{
  "n_layer": 9,
  "d_model": 192,
  "n_experts": 16,
  "experts_per_token": 4,
  "d_expert": 128,
  "d_shared_expert": 0,
  "activation": "squared_relu",
  "moe_layers": [3, 4, 5, 6, 7, 8],
  "router_score": "softmax",
  "normalize_top_k": true,
  "routed_scale": 1.0,
  "balance_loss": 0.0184,
  "balance_bias": false,
  "router_z_loss": 0.001,
  "init_std_router": 0.022,
  "lr_router": 0.00177,
  "vocab_size": 16384,
  "norm": "rmsnorm",
  "norm_eps": 1e-06,
  "tie_embeddings": false,
  "optimizer": "adamw",
  "lr": 0.00301,
  "beta1": 0.9,
  "beta2": 0.95,
  "batch_tokens": [65536, 131072],
  "seq_len": 2048,
  "train_tokens": 740600000,
  "steps": 7640,
  "dataset": "wikipedia_en"
}
Below are experts of layer 6 (counted from 0) of a mixture-of-experts language model. Rows are named router (the router's row for the expert), up (a neuron's input weights, with its number), down (a neuron's output weights, with its number) and show model dimensions 0-191. Each number is 128 + 32 x the weight over its row's rms, rounded and kept within 0 to 255. Numbers have three digits each.
After each expert's rows: "comes before" lists some tokens at least twice as common just after its tokens as in all text. This comes from a sample of Wikipedia text that the model never trained on. Tokens count by the router's weight.

# expert 15
router:127134112198096176139095162114148154114136125148061137096129118162117165095107188118172192113143130160073112095087122156147095165121135110150108105077168129129146129091125056132176134109124083141170114142104086099141149132073162136133156128089149117107127120097092130112148114154095158173110121186097149110139131158163135131098213056143197129205169195151095129167144065110143168089052141104122072138105146143128179127146090087162160146155131052155073154132113112145133186125132176141139068113134137115097155110116113180138123048141130157094125146130105161148163131176164141083
up3:136126112062131150131136106127127150101154150144139096087117082129166121096139071173159105168114077154171120144178114143118149119111149142217107099172160112140097115095143116167179088116098181130098145131056133074156144109131183103148138166196131126118120151087114088148113132078068135115102171120193165090069170095080126084137137077102157105148105173123094116162143079088161103141102117133140116078147111111188097129107094137138149147140156099068091165144104093106186124149093087106136077142206088123153145151200171134083175166108124115079157131079134148073161159125079122111
down3:100172125136116178164180117148123103089102110110128065159101102105137141131123121137114050153161164139098083148081158077106160119065133185090108119096077111175099103128129115110115102189113167114109144096098108133142089114087088136139104120144123115060085140153161104202149178114115129156106114130110123106153086126097126103131142101099185101129131150148163102073068099114106085147166178120091154152097137176119087124137185124092143146159141159150147218131062100104094138188096149151151135158125140141143157162140075178162171161118117128158112183104126150089125095061157238142
comes before: " |", "–", "s", "%", "th", ";"

# expert 9
router:199177141067117089148238123167165103152119134130058152111101138078129210097137173101117162138159104123145063150093173124157122164104172152165126109123133142150119180163154043159058132154126123154167140135138076146138147131093172112120119144152117017096194132115146076186152118139141153167156118188122147135144190178141111158121161105131126134194108106138102100139152137085152135127133132206131103145116140133099151117102152134154140095123068100149128147144137154085124120132093151125162131113169122084121165177175146119137080082153090121115111155103121122103099127067120125140
up13:156151164134088146060140153109121114141112095153115116172123115122079109105091186174133133061179147158082128081196102172136144115163116143201115105124125163176142124159107104061123165148155120155098118136156129080188099104120113150115107112107186132112127167179067098172137166090086126141101123088087163188244133078183085134135180080125129134161138120119156127098163153128090084139083191172126098167102108126087110159122121149171128104100124138095129113114148113183113091103091139099133115171087122113115132061143101171108168175116128149106157114136101120135129145101081174188
down13:115125130142139137117125116165129107137169111159149153084143117109131119114158073108197143117099183162125081114098104175055104130078141142102186198154077131137091119088176121062129164151200058124167114125183147155100099128197128111117122093120161171094166124145153155108100077142170157172114146070120111142130186095164111169108145093187161125118121130178122166195103131152105135079125116112024098126102152109139129136097131142086116068147152112092126094118145127139153142169102188099142163112056129074155168133119128132171111145131115147116164109129147146080091099080067154095
comes before: "9", "1", "2", "8", "0", "7"

# expert 12
router:097121133085139142135134120124114131158073154128083131128181090154157107059111183139192100095135131173090098110141179080143111198124117138141120071070107108138142111189134073124125112092114130184127082114097035104130108149116126141108159165076174132119133147103143115230074115077106124130162135211108133141142161091199098194074126137107127140123188138142091153128156221133095160142122121139129107171127093145097147135184143103164167155134156057147090098150115135164110078177092102159111091116132109121124156146130115111095159135127091138145083153146143158148123111152095101089
up3:087089148153095069121128155114134121140134062133107145121184081171180095100121103117148104088125120118118102133197137160112097141123124119072048144076107116143090140136116108065125193165135117081121067144106131124088127100129130078189146153125154066085122137147174195141181158151139077166095117093102078101195159140108136134081131145099096150137132137165174087135204090128086087098077154148154121101067135136152147176161156164173146112106073173122094155133138150131167137067145107137103137078166153143086129177122078141122156124132135075112181094157099124133104150105098182105
down3:135152168136121112133159116152164183201145155127146187132103119058080114132125094062099118128106136144130108109109064173159114152106177206158156136150095148139145147122144131159132163154131098156166076099137193080087119141101134184125147193085153184130149136121160160145115137168110110151167062146116144209089103142138105160117192105135178174178135155117154104098121146155157179145167150172122092114139154140197155114109108155142078111156141118153160175136135124118067067169114126153092135115167059102098099170123145071132075138171166131096165182153111150126148124066152121131
comes before: "|", ",", " (", "'", " was", "==="

# expert 14
router:105128132091099103141171128076093085088124151130056172132140099147115141062125208139106201073166108171091114090141142089126120169140130074161118159135186140130140101151115061081139145094082132158134153134046078128116104154110157150132105165087177114116144103127116081155060103168104174142177188091128154099106125125133150177091106106100168161145157181140099144164165153125175179127133044112158124132102069144079119074132105094106136192174089078172102172123101121141117120129145110130102132142204155133105132120106113175125102076149115152130100083132113120116160091120132127108
up13:099100104108097156127135096107140152115101171111090084114131023134165115055158138194113156079155069142162090131105169133179149117138136176172090152138120162070121064149102116094071095131151091161185143170118113150133114114152086112091146137106171137133085066092138061094090163109110158053074115106148131109109170171131085119139074119104152140154170147095160145108110149114167106072120154096116124149156169074117144158135090127106154128104146106126123138071074074095072141106169120102124109150114149124116198076108132178131115114141108178138133093101111136066177135134088093107
down13:143131124161157120116101169130138179198118126123166131175148177079152112127145130108195140109104156185115134148115093091152081178126094127089167157166122111152136148095163018124109152130157132161105124142134106130110162130127104119162136128184079098089132078122090150147152089125078039094093068123072167131153158104164081179143060055121085102133086148125089114086116133120094132163100127130072183173095142116128141149134093137064135147140141145062139085162133084143098121147144137138142181106149167126193128144097139070181130170081128143088181144096101114117151157093146125105
comes before: "\n", "-", " The", "==", "s", " In"

# expert 5
router:140140144160079125149106157071116116115108112108074158121234043124081188098114138132144074121103126162167115165108133131171163119103148085131080128079126149123136122143147056124159127129089110177101129115129129043119159106096160165188143132081096097182160157108147091134107109136093186134112143142114164123156105110127133166131133098153182163164188176113090142128139106097132134098056187122136130141082136157171118146114075160173179135134138131101073099054150167102097128107123116151047104100147164120115171137132111171110176117165135085113103089105093125111181178107161137112
up3:083091061166085113121073121126130095168108159159130088153137157112078086114158137072150171112065141132148118135098103130140149186117154210098117108077057122100100133113103111186159123147066168134111137088164111156154072149129085147146100126067122125112116093067085164110174144096140173120146158111129145098125121164135196153144102134157126154147068171077174136116192183128130126109124085130073154188149085131151165129135151161113151128097158147126150114120142085138107086176135186125087138147139084138154101115128088173083106151121169092066083108102100140122145129188110071075
down3:133111155156108115197124109089122129173156109173109102121146138125161137115120176143172088134124140120216134141165101098140098111113112106056088131151170113113140108129129169090098129083140096124144069092091188119105141130125112154110150174135146082156102164112086148144144162082086116140128119112185120147158147110170117136147134087123100069170179130211103149105079126133119069083121161190121196098158107133108128123159129108095109160142095132152077161182117206194156099086065160128133115128120126120084091131131102161115132164152135176203209105092113121141149160079214117147
comes before: " ", " the", "|", " a", " his", " \""

# expert 6
router:151136172112156108102174142090153091130096135155007079105140137100090160100129127125137123111148137136091157148155161129147146146127156137122124143122176168187131161118111050130132143131114107161126148114101031139153086125147194122122145125076100043136148123195136106142131126086131163138174141149085107120166155146153143212192170137147191144245071146121119127141144158124095163125120142111123117180136123121082191083157086126138151085102130126090134139129151142111112026126119194127170118126125179150100134135127082152071097118133127128112119164132105134136104144097113158122
up13:101171122145132199064099154108078147154157159151101086081140115092092097126097137097087176132101135096053134137071180159139175180092117141145144103091143119109125129122165124135108169152152145119130161132160111077138114151080159120144131165099157099107101122106121154085136120137138097104132170146118155094138133093103140158117122099153129198154200135132154167157119124147082184199056156157122142152103127141125143162137088107089102122042192119182173110052137123168153096137110201148140164109130107079125143158132141185093153098172099141104071128103171160090205151091095158119
down13:096077144178178131137093141123168179150174127214091099130147178198170142158098122067086155179097099134197166117087054183213184113166110097193136101144085123128163126100115205105113169133130144092117153104156169136117111143121163111097086116101166098151123170137112154176181161148125089130122182094159118096138175091133131159149155108105170169145146156087154111155128072197119146102113132162096178132111115121127122147085125092093073168172187148158147121116129112135167157139112133094142117105096118159128132148187127118148177157136100099136151141120157165089126140127114127165
comes before: "1", "2", "0", "9", "3", "4"

# expert 0
router:111135108102065136139105141105177135098073138158057157103103076133094140058109126151152105119131076162112121098094141131172131157115113146122133144126118118137112138176129032116167088108123156149143082094100133119167132125119137126125138172121141073146113149140152129127103098170092153153148175178106151138123139135152153172099130052174114159187123193150071091110154063185177144080096160135102142116103182083118077189201118158150088104123137025140130119126140165117134054084130112152145058095145131138108141115113124182101079125113122088127169128101126129117207140150131089152
up2:123115160108162136079120096118149162167107133139102123063103140107114138001122187148138185153121122160139096113142100112161111127127172090154101109119124103183112121136123116103179107104118145215180132179094088156079136097134187168146092142136128085064113131098131140119124101129169112191100125182124057057133173102138050163122129128121042106117114156157178151148125161054161074109136139163155118117074078127123134105115101072154168088152099108127153072093095142165157148151146125099151146126064100094117122129100134162114147148120103133110120137081125158145135094152125183128
down2:155123124132113121106135132077074080170084144093104145041067141164122147138114100124147113113131152098158101123164109140134087172160092098100078118152156122079178125097114177123154096179140148149114109150131193178123138143214158100136121120107132148118078118157126140103168158126143152157129041120083121131160130138089114171149128057136107148162116124121090114103137078114127120122159148120142159133103100120108154218126099110074168114155136120060151107105069120123159111144099078146127136168172103199091115089084109104124149176073131104095097131106147133170052210158112050098
comes before: "1", "0", "2", "3", "4", "5"

# expert 10
router:127170159120119099139151108174116106140099127116098175103166104118139137046135143134152081066105088143112083156183118105154139167110162149150116080074103102147136137151169075156136137133091141165156138138099041124130135128135134148157157163095115110135146140093115087182107100091081104155142153255125148079159191106170123163062158121150150138155163139123083141161140178116147125100134132130136089138094104153121097111196155101185159119141122060168054116141136146172141163183089133164101091066152135139077121159151112095110102098146125116104101156163158161147149085076109102102
up3:115133134135105099114138120107144113137089127115098116124163112110164139127066134099108103065143067125104125201146205118138117134131124117139094137081127153189116180101119114136106089155086096172159100098197107110188093172122134162078172141165139133102092128118154083151118158125101121145099087134168142156115081174113165172097113120165141061045143188132109150168149152088109136099125088115137041152151074177156118095192154101109138106101155108149171149077161110146155136083094105123133091065154101122091143145113073115109176097149138144044174151151109140121171134185077118167
down3:175188134109100124088133129096150133176167150151166051061172139066144125161121111100180110134150191121136139098167151118112094153034197140112088118135092110139132155102151147162189127122097070104205108132137092166121104147116132140111115119139159165112078069135122074160127131106099122162141156135164187167111085148110151120110171068095122145127113173147137134130089138058081143107092152178126155100137086200117103150149150100175110114143110130158115099093152059076154130138103124149099186085096111114162118111161073143146142125058148105086128090154103134138079097141118177138
comes before: ",", ".", "–", ")", " (", ";"

# expert 11
router:095121100089128129075151106189115090077134149102109119100131105093147088117108116168143144094186065169082104108156161135144097178122162171148111102098113137108135117115131068170078199145127122127122150124079053155117149100113141200124199160100184106113150055113128102125110100132109165148145154207043171089119124118142164143138127093097158134135141189162123175169159143130085096176121108136115130162085096094096142143208111120130102157142096109140088100147196122135080091109104162080115104076162155103131157183180137141116129060134157127112092130096084144150125132116090141115
up2:172113104176148179204089083141092084178160085060126056093095109103130124115124148107155181147151063141115111159139113161169151157170131120165122095105177148140093130210136109152135129071145184160169081133090103070120096115085162162176109076150161073158138127104134152116134140121156150061083101111110165055115131122200143134149157163154132146140121128134063158126120141122115138163132070154151136136149175093129098161157181104125125142110132104145112144117116126199150125143145094126107118072172139079119102193129152155088134130122170106112091169115098113155098147114056182116
down2:082156137097138119155119152161139108122120126090194129085143099156117137145087067160104196125123078206140142113135152150119123148121137110129112150094155082165094120091106066171061078147083132143078118118158100143112073104134095079098099116169105169135135134173124138119147126208156084167140167101174111168139086166119161091092145044097129092103134135136120132131124116132158052084162152155146133052150090140179130082150105147149109143146118193085126110078157160107124187152119169104119177181144099148167096133148173127120131162126151083160050172163087138116191129116114119140
comes before: " of", ",", ".", " and", " in", " for"

# expert 2
router:125160129161112140154094153125147137136102130102033146127164021110097196100100135115160087122134155173129124165115194125177136139074122094145079142112175106155102145120152058102184115098107112174120091134137140091137150129124144158162146156100068081130147125159141100134122084131086144126104162125088155121178159113143136139215116118132168152169156189161094129128155089046139131122045171106121130163092145154141097141144097163164188114121133095107106099084166198072137143149132125145131047114102121104107144153155116217143145129141106110141145125083099113125172174148148133130
up3:131043084149126141085076113099134104150061152078108123074092102146062098111114159137145157140119047141121111097137179151075188100108151144084209167087126122103136101187152129181136137134115075110113177092154133193059118086152177098153113144125106141126134134110042058138149103160136176097131118096153147172129101093141093150149179072102171135112127115176096175127150112128119109136125070110080141137160166120116106148097147139122167172192145126129096086121146169192105113116120142083157123085119131152093106137083084147124148150131127156093148175119138154118089176124136138094
down3:185176156117126121082137153069081146194101145157161126143167083050149170114162136146117116129077171159114154160098103155116075109153161180127116163172151125140114061119123174109111097089130125152176121172163094077154154111141094128105135197106116076075169133118145124123093126150087140139139196094165114144152111086147165152093153170162075128096143112136193076110171173133080122131155103201166055118130071133161070171196094096122176154099090071124132135097152136146141108124154120153133119132140094116165129118152150109148064094126104106080070139128123124132134124128184116143
comes before: " the", " a", " to", " by", " in", " an"